Experts of a small language model.
Training: a variant of SOAP for the experts, 429M tokens.
Below are experts of layer 4 (counted from 0) of a mixture-of-experts language model. Rows are named router (the router's row for the expert), gate (a neuron's input weights, with its number), up (a neuron's input weights, with its number), down (a neuron's output weights, with its number) and show model dimensions 0-255. Each number is 128 + 24 x the weight over its row's rms, rounded and kept within 0 to 255. Numbers have three digits each.
After each expert's rows: "comes after" lists some tokens at least twice as common just before its tokens as in all text; "comes before" lists some tokens at least twice as common just after its tokens as in all text. This comes from a sample of Wikipedia text that the model never trained on. Tokens count by the router's weight.

# expert 10
router:149132117137158131153147173155085153131085115146134135088150148108173145098163104101142101118156147117130119135159121164144113140136103119127106109108132152157128139096105148135144100114146142104138065104153123132138166187148163140079077176130120092143142149121133074153119167122129155102104139140124170141134097138073149118120151153116112167148101113109141189106106109150148119145129113156098137158106135150110106142097116144081149136134137112150163129155150132156117128106153097099111111139113147093131160129139109114132122171140109153114120118064110128139109115121094115155101108125182154118123117103168109106118104117077148140164113121107128134112103095110150148122125150141081141126115174182154139098184141095152114116122124153129096155150135120126091122121122109
gate0:127153135121104105097105153130187144163101082123128170128150129099149104118134129120154162130123090124126127127183078142150147134115136108122097119108163111103135140099132160112125145090123128088200141128126131142103085186136157138128121110125122140106118142102131108139107163139143144132083131127123131138068177137104107091143143140085113172153097112143130131107128099132168094141149124135163139102137101185125159153127148100114118101138094117126113085107154086144132095132116106107107133096148087131167150134078130119116121118105125121129162117102092146113165144157122118119165148123119133107170152154125102156136104092121102128117133119071158168111122156136099145124115128135137151150145155141156106115137172124144092129111139129184187182112130140099107149121135147
up0:141132123132121107102104136133208124146106060129125148134154153117141113138128147124148168123151098123130116136183076149169151130110158109113126136125150109110139140097118166097141143076099112085195133145142136146112067168147137141109136102139133125129105152085125118119125156137134133143067117140139110149081162144104112081135137134099107172133093097127119129100134083130143119152143123137149130087122095168098138164140111091109120131149102112158129086098140093159126112140110129119104103111118110154166134157094100126140135119089149121121129130096071139120163150135120128113167122111127142114163144164106110146127106103142109142112124118099131165122094141161114135140131123136154164151155149130165122106152176130138093139103129114155178176103140148110088133129125164
down0:160144096118171093119111131154119164084162104142108120128132169108141096117155101116117106119133090139094136151114117130105143133137126130123109087149146123139124115116128130108140114161084144094105131109100114113186111140169099155147066106166112118107090127118134129152124135139135130117153129124082110155119144107146094131149157165135146123159121159157141144146143110188127102110090139094101118145130146138189160165106089104109170108091128128110131087127101140144127181141164130115115100106087132128138104102107099105118080118113134111135151092128141112104090121165128168170143161145119142129085121140155087143115130127159103140142132121135134160186134194096068138124108120108110148099091124121159105148118079120102172125123140124116104126142146150117117137133128165
comes after: ".", ",", ").", ".\n\n", " where", " that"
comes before: " is", " was", " |", " |\n", " has", " also"

# expert 1
router:083116118104179147130179111107132118130131154142105118141112126078137125141107126155118129125147122129136117118106156131143133125103135157117157176116116115123108124132071097126146121164119142120117174141112134111148166124140147100162145125103122115148086138138135161089056116102166146150144156140145128110139125109125124160120109122116104093111160151134105150153160096137154063127108131111153185141113149132167108132088130129129152147187107172099170146149117132112174095148126190133097127119097108085187170160108125146138098111117124093090110118127102118098135139112137123134090109127145123123095162104119174096129156136163150108124122117164141095135166128112124163154110116105149090149155133134084128114138117153107146163121126118145124076089088152134149150135106136
gate0:106102121162144156146125155155121118129102106084162119138128121146191163105109153151143122157058104161092095100129171168135092114125113134106159134163151122096119164137112112118128129160116107124115115148134095155144123113104131134155103123198180169123099147144085129117131100094130120118109140126126101127136121128140111118139126103084145157137213141131144132088099137082115108154150153134125132136108109191121120148163124113092142099146084155141140129144103115121113160140111086125141114116144113139155167148154095110147085095123129133084135166106129132122138106136136113165095131145150134110162108172141129088157123158120149148118155108129105145108141096141138121143151131147102140127170122155115140142101109149110147124131142167111137083133086110060130147132104120
up0:135124115176112152099097153155127152118077122085170149150117095141156171109139146138120121136081093169154107110114136188144139119117107142152138107154124083078120113119125104101122112167131109134127150138139135153135101135142142117164130124156128149085133144153104119123134100079146137122139141110128136128104105171161108114118115116105119172168171131151151093077119147124120107088101120127136109186118094114127148109122107114106129125114124112092118108119120119121099140134146117105180146166155143129190154178125123099115097133107092119102151157137115139135136114170165128152092121158160125124163107148141110117136095136090131153124141114088113118132185146151133132096147143134127127141175077121076078163132106153098120100160154166141110125109133128098138136169101107
down0:117129103166141099132122114116134066160151150125143134149162112117154159130078137150122141122110142099119153122119149145137128162120166149104096114104154159112111126112136101103158168108138070136122145135139098122143128173115104124134131086110138163163147111111147140085100105154161112108145137084111143098114116140111168100113122146108127091116148097102101142113148117136097130153145139111164169144125115122122104121198120129113166139151152120115113172117137123096125154135147114195120122154137140170130142133107144155136178125144163133120126147136110124125119124124104111125111127112123173138127128156159135120105169139121144113073127118104150081107113114177098087156150129153138088147069088135119060078103120166129133118142147128113096151111185151149181155129128133
comes after: " the", " in", " a", " to", "born", " In"
comes before: " of", "19", "20", "18", " to", " time"

# expert 35
router:161082157111097117126132124119102095106125106120121140164131130167119099132179094119120099174105122143096123169160069113161112127145110162154146074158131141159133167112176136147109139147138125114101104154149135139132131115110137090132155131170116144149140115151148110171167125097119152119114165133131173168072117143146097126142094148155150136103123136101160162136119160154102133144154177146150121160112095131113150086145139123109073139127152130139129131130113161135140136116104120117102152132099118137151121129119145149136121118137126122117192126091128152117100102115111092084163102130131149118134160105128140117095118117076166159167085168091133119148089140072111164100115112112115097181118117159127129124155101132149102119110107112169125157109109142129143139153156102
gate0:128172168209129077175113130109102121131157168109100129147156066128127116113074163122146127106143139119144114120095117149166101111158125141154134134139154104132181117139159128101098127133137133130138110137134106142139087147133142096114108091119109182119104183115136095162155128148108106128131161125159072133127123122153124095130099129102137087137158105176153126138108120151129134113136140142182107115127143109146104113124152118094116163127158152144119079144110119147109154112200153119176147124104097154162086153091094110156126098121131134128123120111133150115146141127135130146121096142114110161102152117127111121120088141102138130152143147128149139151157143137156116167109118112135103098192106135119145144129085130146124117079139121121128083149116114109119173160117113
up0:103167163207138063188108133099113119136145161103112132158150074132127122128081155128139126117138146121142125109093112153172104113166114131171114126146138105138170122143157134098100127132132142122132112140137120142139100147129131099120111104119120172126097189119131091154153114128108088116123156125151074129105111146147130126122090124095137078144159101168144139148116129144122144106129138129168102105130139104137096110113149108091115167138167154156107080134112112141123153116202156118175164133104099161171089159094092109148131113109129139131117131121130149110141134120135129140129094134115111158116158121144108115114094147107147142153138151129146122150152156125171115150121133107134102101191115139124147126129071142133125120086137119133116079141107106114114168158114132
down0:181096114148090197125136123100103141140126107117139078154148175110128149135097163103148163097185156114122097138094117131104161131186141182151129069129129119116108151109155124113113081160084184065144115097131100147100151164114158148140123102116145130104122119134120110138143123099102140107085109113125178160097135088146102135132084114166131112076177147124145143109129127124104123135123121117155118131131124144113127088149170125153139148127140116128167128141153095094099135148122110139147121142096141113143124128130128144176154123159123131095111170133107115120117164123144140130115139092123130122113093139126132133147108154144144105133139145144082131174112139147087157097158109088121148136119112123138117140147166102125083145111097108147146173138130116138107133107165117
comes after: " ", "19", "18", ".", "–", " ("
comes before: " |", ".", "–", "0", ")", ","

# expert 38
router:113113125079073148134121103118122113145097169080138144153146112128112105164151117134116137098121086111133134103090124142102131164114140127103058126135145164114091082126097158113106083154096083142147139139138135114088125156135101145143129133126131107104149137173114124166108131103129112114123141101169168142121134133131106102184080135153083149162100131140164098130096133106121145132157152134151154124179154131141119108126160139155123149138086128146137073113128128121143165127139111115123126093147167113145170171089151106106098122107097094111147132088131093140123137143136148113105160097183129152125122163140119116099136155147146150090156141109147134105145139147145108128152129125107135111127119177102096145155090119114110080091114159164165089107143122124112108088125134
gate0:156156093178161166141116099117067139114087161138123140115098128117178108160141125106141148132116142150136117176139173159074131072151132122135124117123096111117132153089113132097129138151075131140109159136102144168125126084139102088147107100127108140101111123093167148154142119132108135139133134160165103108140110136148168135120098161112116122134100161100169141147158093144133123098136178137140150143123087150131149119118177124094144116161111124098126144134134138086149141096147091101176174126103174132150094132112082142111109135125101134143133137126109111141135141095159118102154099142178160103139173108129130145115117150121132158115116092117129131087148146122122135084157093135104100137114108101150139151098113117124158116155187140116087142104117154144104115128157125
up0:139148110174160182138108101128081154097092170116114146125122123099168108162151129096132134132135135132147136167121169167093159079133146109139123110122104124110143129097110125088126149136076129143131153150097131181143147093134094073140112089131103126093108134110152128171102105134087141129138139162170090117129120143131161146094091142131117137120122161101177140146155103139126104110134166133152139128118088144139130117132172142123133137167119122108115120118134139089148141111128064077180170119098161137151112145120102132128096133138104128137138153117115115146138152086154124101175114159172160106132167123126128141131131130111126141117115095093108124093172150122126134093156090141104094129115081105137133146096131114132163117174151148147086142109103148147116126120170135
down0:133125092136137153082123094153129094137138105115101125125167122066083132133151173077152072141129173112170123111131148129132132161101151165147097092097157164162137119132109132133119140110123114147118133148118050148118146113135147113117130156153133073150113121116112087118102134111130153116126067101121120140147158110105155089141138127155137115169152092138139145188097109101123116112162177126107151142100138129111125093093115136109150136148143084143164113128106138111115144106121144131128162135119146129096123136110106158109151135131120151116179131146120168087144149143132117158134086129139132112114146140120151117122147164135208092158105129117130145138144135136158125155141152138149118117137114134070139106139129088110115163057112105124122138164164128139137092139131121
comes after: " |", " the", " was", " season", " first", " final"
comes before: " the", " in", "20", " to", " a", " at"

# expert 54
router:176091125112136150135118132162147159136101114144140142109133155157090133092159145112136106134105095123139129132157096141103148119145162122143099140162154135169154144112147095118126141159117130096134149128148126146145158118080145114118178128159132109153173139115168116120172160178112104123119131174160090164139134135117149129143127096088105118089132112165152140089186112078108128173136117137096136123140108112116130143105138126103097163155114138120123140138115145065126159188135110107127155141144084149087098141111111148046129091102158127107159113132158158102143098116085145109105100122154122139110158087120128143111136099069164129103140119133148146131099113120128120109157089135114128108145165123111106142142149178130133149147111124104110132136097081127129117118158131
gate27:106110149136108179085110100137112145110090146145089152113147100116118099150148111101129129098108132168144138095127111172082128156125154112149154131134130151100085134167143106137123139143104124127156146132126128148106176147129120155162133093133131143104157125146125128147132131148129164126091121121170153127111152115178136156113084137173104139090116116176106120107145155097124116106135108082125133152157138096174137127078135153128098147116113152104150134086113127135133111130148058136168126117095176120131154149114147148152092117111120105107156137133135160123118155149121127129098176159127160108112113122074125137162173133086077134115122098143113125169145154092133112092142096117104112135126155127106138145088106085133111081136178124149130119130079092105171130120103102
up27:153117138155096165089100133149109168096089156109110142122161118126130108131138106084095113075120134154135130102133090174101132143129134141128122120164129157106101141167134124138134128159099098118175156138104133147108159118143155122149130104157116151105164121148131144167157108144129141149092122124163148114101135124155135139118095125174105161094127094156093135113127170099123095117110111104140124156160145092190148133098124148126110146124103147102140141118082096148118113107137056121168135123108142122142145160102157140137114125120113128103151140134144132125138148175116121138100159144130166109095131119072137117165153134093103165124129113124109119175146168134148121096129101124091121122125156119102162154077100090133129085139178144156128108150086107104186119097098109
down27:146151125163131100120098117148142163138091136113137122125113165074123151176140124101105095088126143124136124117122090109130119129153107111109137111123157164108139144112100149141152091133136133183131131089161141146165160095147130123132143105172147159128158109123126134139099127150127127153113098156131120116113176130165106119102114110127150188116141142135124121156119132108146097143119131122175128183103142153152106119133140117099101124144179115132116144092116146092080083094160131149137123144137157155106133096119092127109160130170102118141131100113137107089118133137140102130138142131142159126120142135121117121145106111089179147118126165149077147136123162116162163153175114091091194144138138138147119121145113103136103110152113131093079111162151077066172129190135148
comes after: " a", ",", " and", " of", " his", "'s"
comes before: " of", ",", " in", " and", " York", " School"

# expert 56
router:127186153134142124125110111150159149160151124143107155103152118131112137083116135106135152126118097119127125133154123150148128144084090148138116111119107063114164151148132125132074174154131127133102166112159135173104084115096124123152117104108112153123149142131135100124142154116104104110092131089081141150154128138139136145144133098160120168106145115103160120156149153092167128119141090120091123176127140142145109106109110091169129135134113115138137168110158122139128125120175127110169099102143111116137186144103160092164092138144121135184157145158164120106146139148136129091158115129152124121115148124090096094119135149121125158156154130146093143123139138155097169113081109126093123125139084085121119139155138173111094088150160158130128160155154157089138136125159081
gate0:126155122106107125159101059164139110153114133133174145160142101101108110115141114128111149151162097170057122086195183101147129132116100069143110131116115139119179145142116101149095136098099162120124130108123094106149179120103080145133121144165132120117133159140118130140113140114112102120138152129127171168180091131149117157125133110111122124162146156137100120159149139154145103092156112133127144140125139154130136108095138148158115093092129056190153135112120091107156136156149117133146120125078100137139107093105122098132142124147105125117137126148135116128161119120121118114125146113115115154128164109120112115164182150096108105128168113137128118133099130111128147133090126102159144179129126116148098118112160135112111117133177121125102099125157138101144126179118116
up0:134161136092094122163099074159148112153115124135159139155143110096117101118138121121108153160168088172071125099194175108148120140124105064147114116108111140121178154134113105150100142101110161112115126101114100100148164123110096150136117137163123116120125162149115131142104146113115113125135162128119157159177098123158117153112124118119122117165149151135097113167149136150147092111156109133136137151124138135123138103103120131161108100079120059193151138124120088115163131156141125132139108126086097128144112105111126083133134132149117125140140107143136110125164110137128132115127146129116117150126172106111115113154192138089111106126170112120131116146094123108126142138087130105143141182120124108159089129098173144112097121125169124125105095119171135096142138179121109
down0:146112118129100139133165153093131131145147120124149090148129114141108095146119150147111132127167119105122174101197107149135178171118151166144150099142133139148129158101118109119130091137115139130150121131126134093171116126140135171095162138172117121094150105120121107109158140123108090123156142143173130120140133088163151130141172152115152111120134168167108149077137146101124107165089113129140119072151103079075087099079110133139150133155126099110167105134095135122139135118114155075113144157130102176148098139122105150118116128133111122135097111136109087144104125146161126122142125106079120153161147155120092127154172118144122155145127147106121142144105109116152102171141151123152134152158110121107145138067086078114121103140127107131145145106111098093098104142138154
comes after: " |", "0", "1", "2", "3", "5"
comes before: " ", " |", "|", "0", "1", " |\n"

# expert 51
router:166083113159129121105138139123116155108122120164137124075140155109141156148137140139120128124144102131154103090126156141098147146111086142145103122081124115170166093157119107168148107161077101111125096120118178126085139127135158130141124161132127102120139140146156154147122129139104128109152132151152107144106109130152145111180066133148148135131140147138124190104115152110097129156140107086122155105117108142122125104149148160095107104115075132160128111129113112113098076145150110121123116139118168091147093108132110169170138110164113113116106097162135097142134147112172135144139142113119157099166099101155086128127096101146153111173126095159179150153106102102136145139154157099154120084129122153099154151148131146107165147096133107107109128171156110147138172103138115
gate0:114114114129157096119121122183104122133137086142146169106120095139106162135105122133139142105126122110099159162153144147133124083157071096135121126106128091138088107156102103138151126113102104164120142123107155118149129126122170084175149145124158090144137146129109134138156131150127139146144140097157137143150163155125078089140124106123096106133126148138096135133100127139073077101107131120084126123134111130131116096145149140135154092089118142073158108111103119115128145164109181139125160122163164124121104118148142095141101102095138129159136102109109140135146084108117110124139172132163130093136107094134147100114173163098124122139166179130161111170159100121147143092120170130166055142134128145173127143140128136124106117142163147150139150152124138117104099106145175
up0:119119119131157089128119123173098121124130101144132171137113101136108164115102114123152141101124132121103159163162132164120127090147072101127132127118112086132096121172095105140127124110093088160142152112100145117152133129141175077188144133123148103144133153124118137153146136141126143149124134094159133135156158152136084104139114115124105116133130141129108134124088131136074068091096121122074141121133130138129115098148137133136147088097123158072159109104094114129136145144108161156116160124167166104134112122143145098147104103090127113151145108113095139144141081109118107137134159139158122090147100101132128098112177172096112126139157185126140123175159117123165150104114175115165069142135117126161133148138123160122096116146163147145132142155130134118101105120159181
down0:123127125137165122112116091127132131150158125120120101125159109126153135156132145133150167103087162145149161129113179120144162142082161171146103100128081080085129112103114123142140140147114129125058142094141133150080176133117145157152137159109157185112149115151142127063143114120158127154112196137120114124115125153111131107122111101130140128164112155118186160141136138142083118164098106124154131139106101123143141135136116139105135099167117156137105145043128180126122151098129121118115133157146152126126124121093121152129136124136121119109121119116118118106102132163117117117146136143130152154106133140129109147172119141156123156124143111148133132107114207132095132160137145077123125150099149087145144135128145137126169112099123106146118121081158151092188111105145143
comes after: " |\n", "\n", ")", "===\n\n", ")\n", "==\n\n"
comes before: "-", "|", " ", " a", " Preceded", " an"

# expert 23
router:133113112134151154181141152157182173107137135123135161138114094126164155114114141098134151104156117124135146159091153101097074149137154074098103139151097145130117104099151138170124104115124113132104153129128127168106106142159165147123145103147142145114139135143120121122172091117105148138123108150131138099108173106101124146145119127149137092122135104101155126099164133149140080152122175098136111153104135142100147134132095120158108084115112131134099135138168139130114113096126165131149151131113129112140135123158131155105122160113114119109175109121153081129144169146103088148128079163128094128137173146131087104126116175131104167137135158151133131145089120124142112150115120092150109118139137133141123109164085167107083108089164141163139111082091120101132079091152071
gate0:099132108114127166168146137172123168106154119104130128125109126135162134125118103134119099134154088106134120154080160106071143153165123095119112106124115119137132127095113098140116145130132127141116135125121084173126123102166171150100137142139110103108069154132154117122127131118145124135132130151121108098091180133156119117128105096121176131141134118118167110135151079165156125129121104106140139128132155136124154141146130142117145131073131126122127061161159116166113093095163117137139135124109152116131119151120114123140139156105144116123194146145112121106109143151171094116112149169113162155170146110123109132141132106120162106160141145145078140150100126123096114140123080130154126136140161149088067149147157104101126101096081090116163132073120152125126062134147082
up0:091117108123138177150151114146134161077169131094121137125128118115155131098116105122100105142127086109119127164082161116070118160172137097126106096136094116160116140105120135141136161156135120137095138122141122170120124112154155145116128168139126109091081147108130116137111132128125113154125143160123125104112169121147121107143098083122174127129116124130149105145134102151152139138137123081155132115139142143122145121122129158109137115074123140109147090143178123162095081082160140143156158101108163135134132159132108150148137153124152147118172149154104123109109144116176107118100142174110133148160132090110111123148131102112178104147110156113105126120097128126092105127111104135142114151145151117098065152134115117129116102122070111109176112075136163131125058149147075
down0:092098140137169078140114146182163128121125128110162133119121143154128109127126140166148101101116133088142127135091133119108145121139110096074150117107150123154124114104166127168149138119108137170105158189099126116156134111148127098114139107130159137165127166143145139163155146154123144165107159132114088119101157117089140130157123124113103164073153140111123128078099098100086169106140110117100095145134166157117128132124181106125111130126132139138108118127175155096128142136132112101149117119151139131097115100150143162096149131174097142133149118108127127121141129140164085150123152118074163131125126163157118152109122122111123113097141134124164155141114125116173125130060102123100140123144136149133154084170129130111145105141121105106104182097085173158127157075128115
comes after: "20", "19", "18", "17", "–", "16"
comes before: ",", "–", " |", ")\n", ")", "\n"

# expert 29
router:147095112078147128109153133174113161078137163121119114104150133128135122173098125148075103149112170126092163090108133158120121089142119130151148168124130115128097139167145149130165113168134140134059127127098106124183095097125123108118166095114118130139130099139120131128081123143126151113180147100132170102123153128111136100113111118141148093158135114095140136139163100095125125119087182098160132130098129144107115136108113111148101134155108157124155137082127147158111117159105155150131127107102133122127125128143160136095129142148121162140142095104103140144078130126106146148080141136101112118183142084102159157166156126124156155156148121092157141122110103166112102121135143135145137089125125134158112135127121115084151113142132138144156101124081177168176112143099136
gate0:116134127105102123169110140132119114133156149137117162103116127157083181127131135142169120128122145092144120158131130123141137116117147089082079173086121129095083093137082126128099104126115098107091094127121136117165169133123152161116151124124156143150110157141127120147078131127141142122116140145146156099145113133107114141146147113126159111192142133143118145147165133089164093164107114091107147131119144146122126126146104121166086139153097101146142102116143123158134098147174117144155144140155109138132077096134128129112150149129121163134132091133128111115154141101121079146136133121158149129147149107071100133152124134104100134159101126133121072133078140127101134111121146120183133101124173122149106164136152073138130125109110095145081111150128178117199109106082147
up0:109146147104093149164118140139107119127149143149122163117123121145077179136133131134173125137122162113144121157126145108157108129112149085096087183101112141080090081171094125125084132107109104123087103124105120137166167148117147152120147121117153130147104158151125119154076141120136152108111100152153161086145097140120111135163142114123147131176137147138119124136139146092174084159122115106106145146104147137119144123152107117173093136167102095133144106109138108152121090143180128128155155133150117130130090107150123145105149131116138161139152109123131119132170124127106079159134143126152133117136168122082119130147127138089086133165083138132090078134087132111092128117122141120185143096114168137141105169142149076122142142119144106144099108129121150126179115110110157
down0:164122157129123102133144103118130149132105092141090166120099120117135137111122090139164120093133153144109147079112113118084102140124110116170099097131108155143065135183140139160126145125138134118167146111142095153123086089142136122120083127113151130152120129143121168165132131173106153149120107114196155149127159141125127116131131119145161121130147140134100141131127079107131121129133170058127085112099109152120105137121121120113147106154128165142135132146158069130182137173154098146142119194124130109106142145122103107158132131200129105151130138111122126176165090160118155125094122119130113151173148118123104174129132121119128153107109124140131092123093097129154142129116140153136212134151139101129138125114129126137138152123130115130102159161095082124137123136111106
comes after: " ", " (", " on", "On", " +", " $"
comes before: " |", ".", ",", "–", "th", ";"

# expert 47
router:119096112124117088159127148091149126153138108080179133093150122140122122163142115139132115133126096149066193092138134145143145121080141140110152126134144137095143136122102107087122089092136172099147165125136133114150122170152116089115155105125142139102160108097086141109101121133101145082095107158126134094143151168148118119110086119133180133168139123115106131167126162155141099149112168090152123101155159120118082134115138096113120134138148108128141167121119143161148153131121147142164134096129142102123130129089138106116104107139148155168168108141127134148181104134090144158118071162118097128108161092109080130151118116100149116103126090115110104154129120113133143132150123157130167104123141114114138164168111143147090149162144162148131153147113085120118146132106164
gate27:140114115157150115110102153141124101117136132126098170054133161111156134117121113143125139169154120137125176097117119161171122115118089104166126165140133145163166094128152149133158105156165138133135157105107076090115162130114098120163110097116170111131106101149127125166106119149161123127092115093163148087147145144152098128131076108099127174136110119164108120116130134104112135151110122099128143122135165164152144145121114140108131139140163116104123127134098130097124112147173182121134101116116129109088160163119143099098110146146133137122201165069124147175101122130108129124097119102157116141095135118135112123190150127093120088104140112101094134155132111170142111135104152135110128148146116134120154137116095111129098164123130121131130154081119119148131155144106072
up27:134138104118111128114081174108112105124138129128106159057114149114137106116099103172107160170146128115090161118131120149159083117109110104153114147145151152163169100126147174128157112170151123123113153109112088098127175115114125134153104097120149102109111099159151132150107105165215133130140109097155153079134137152119097135129109128122145149132115121178101116130107131120119135147110112124139143143131144141162151150118106149112118125116157104105114145100118122116114098140154152114142085127123109126118136112110134094089109145141114157151185162073142141195128129106111148102105120088140127125109128132127106106178149147098095089128127112122122110157144117159138094132082150162114153146112136138151146142136087113163120127142111118139134178082155141158151159140092097
down27:127114102185140098116140132130123119105133136109155111132148092141106132128130134113181117100102105098109135130132092153144158097111089091098140129135122148144103091161126129129130133098107122148137163127164097133113158147134069125139140087113164151139155059139145114136154162142166115137157118136137136099125113158130130105132113155113129149157188157137176142142137135110098151137121126124152102118137080070132115105096126120157117112163147096083105113113123120130100120131097101122145109197119159153101139135099134146118108104131100176113113137143062136138142144152095137145163129134118165092135137096178134113115110168139105102099179171121137133148079156169148149145156144109096175129105168163169102146127120095137123121152144133105134147091120128141114115116143133
comes after: " |", " was", " he", " He", " it", " also"
comes before: " that", " to", " the", " a", " not", " it"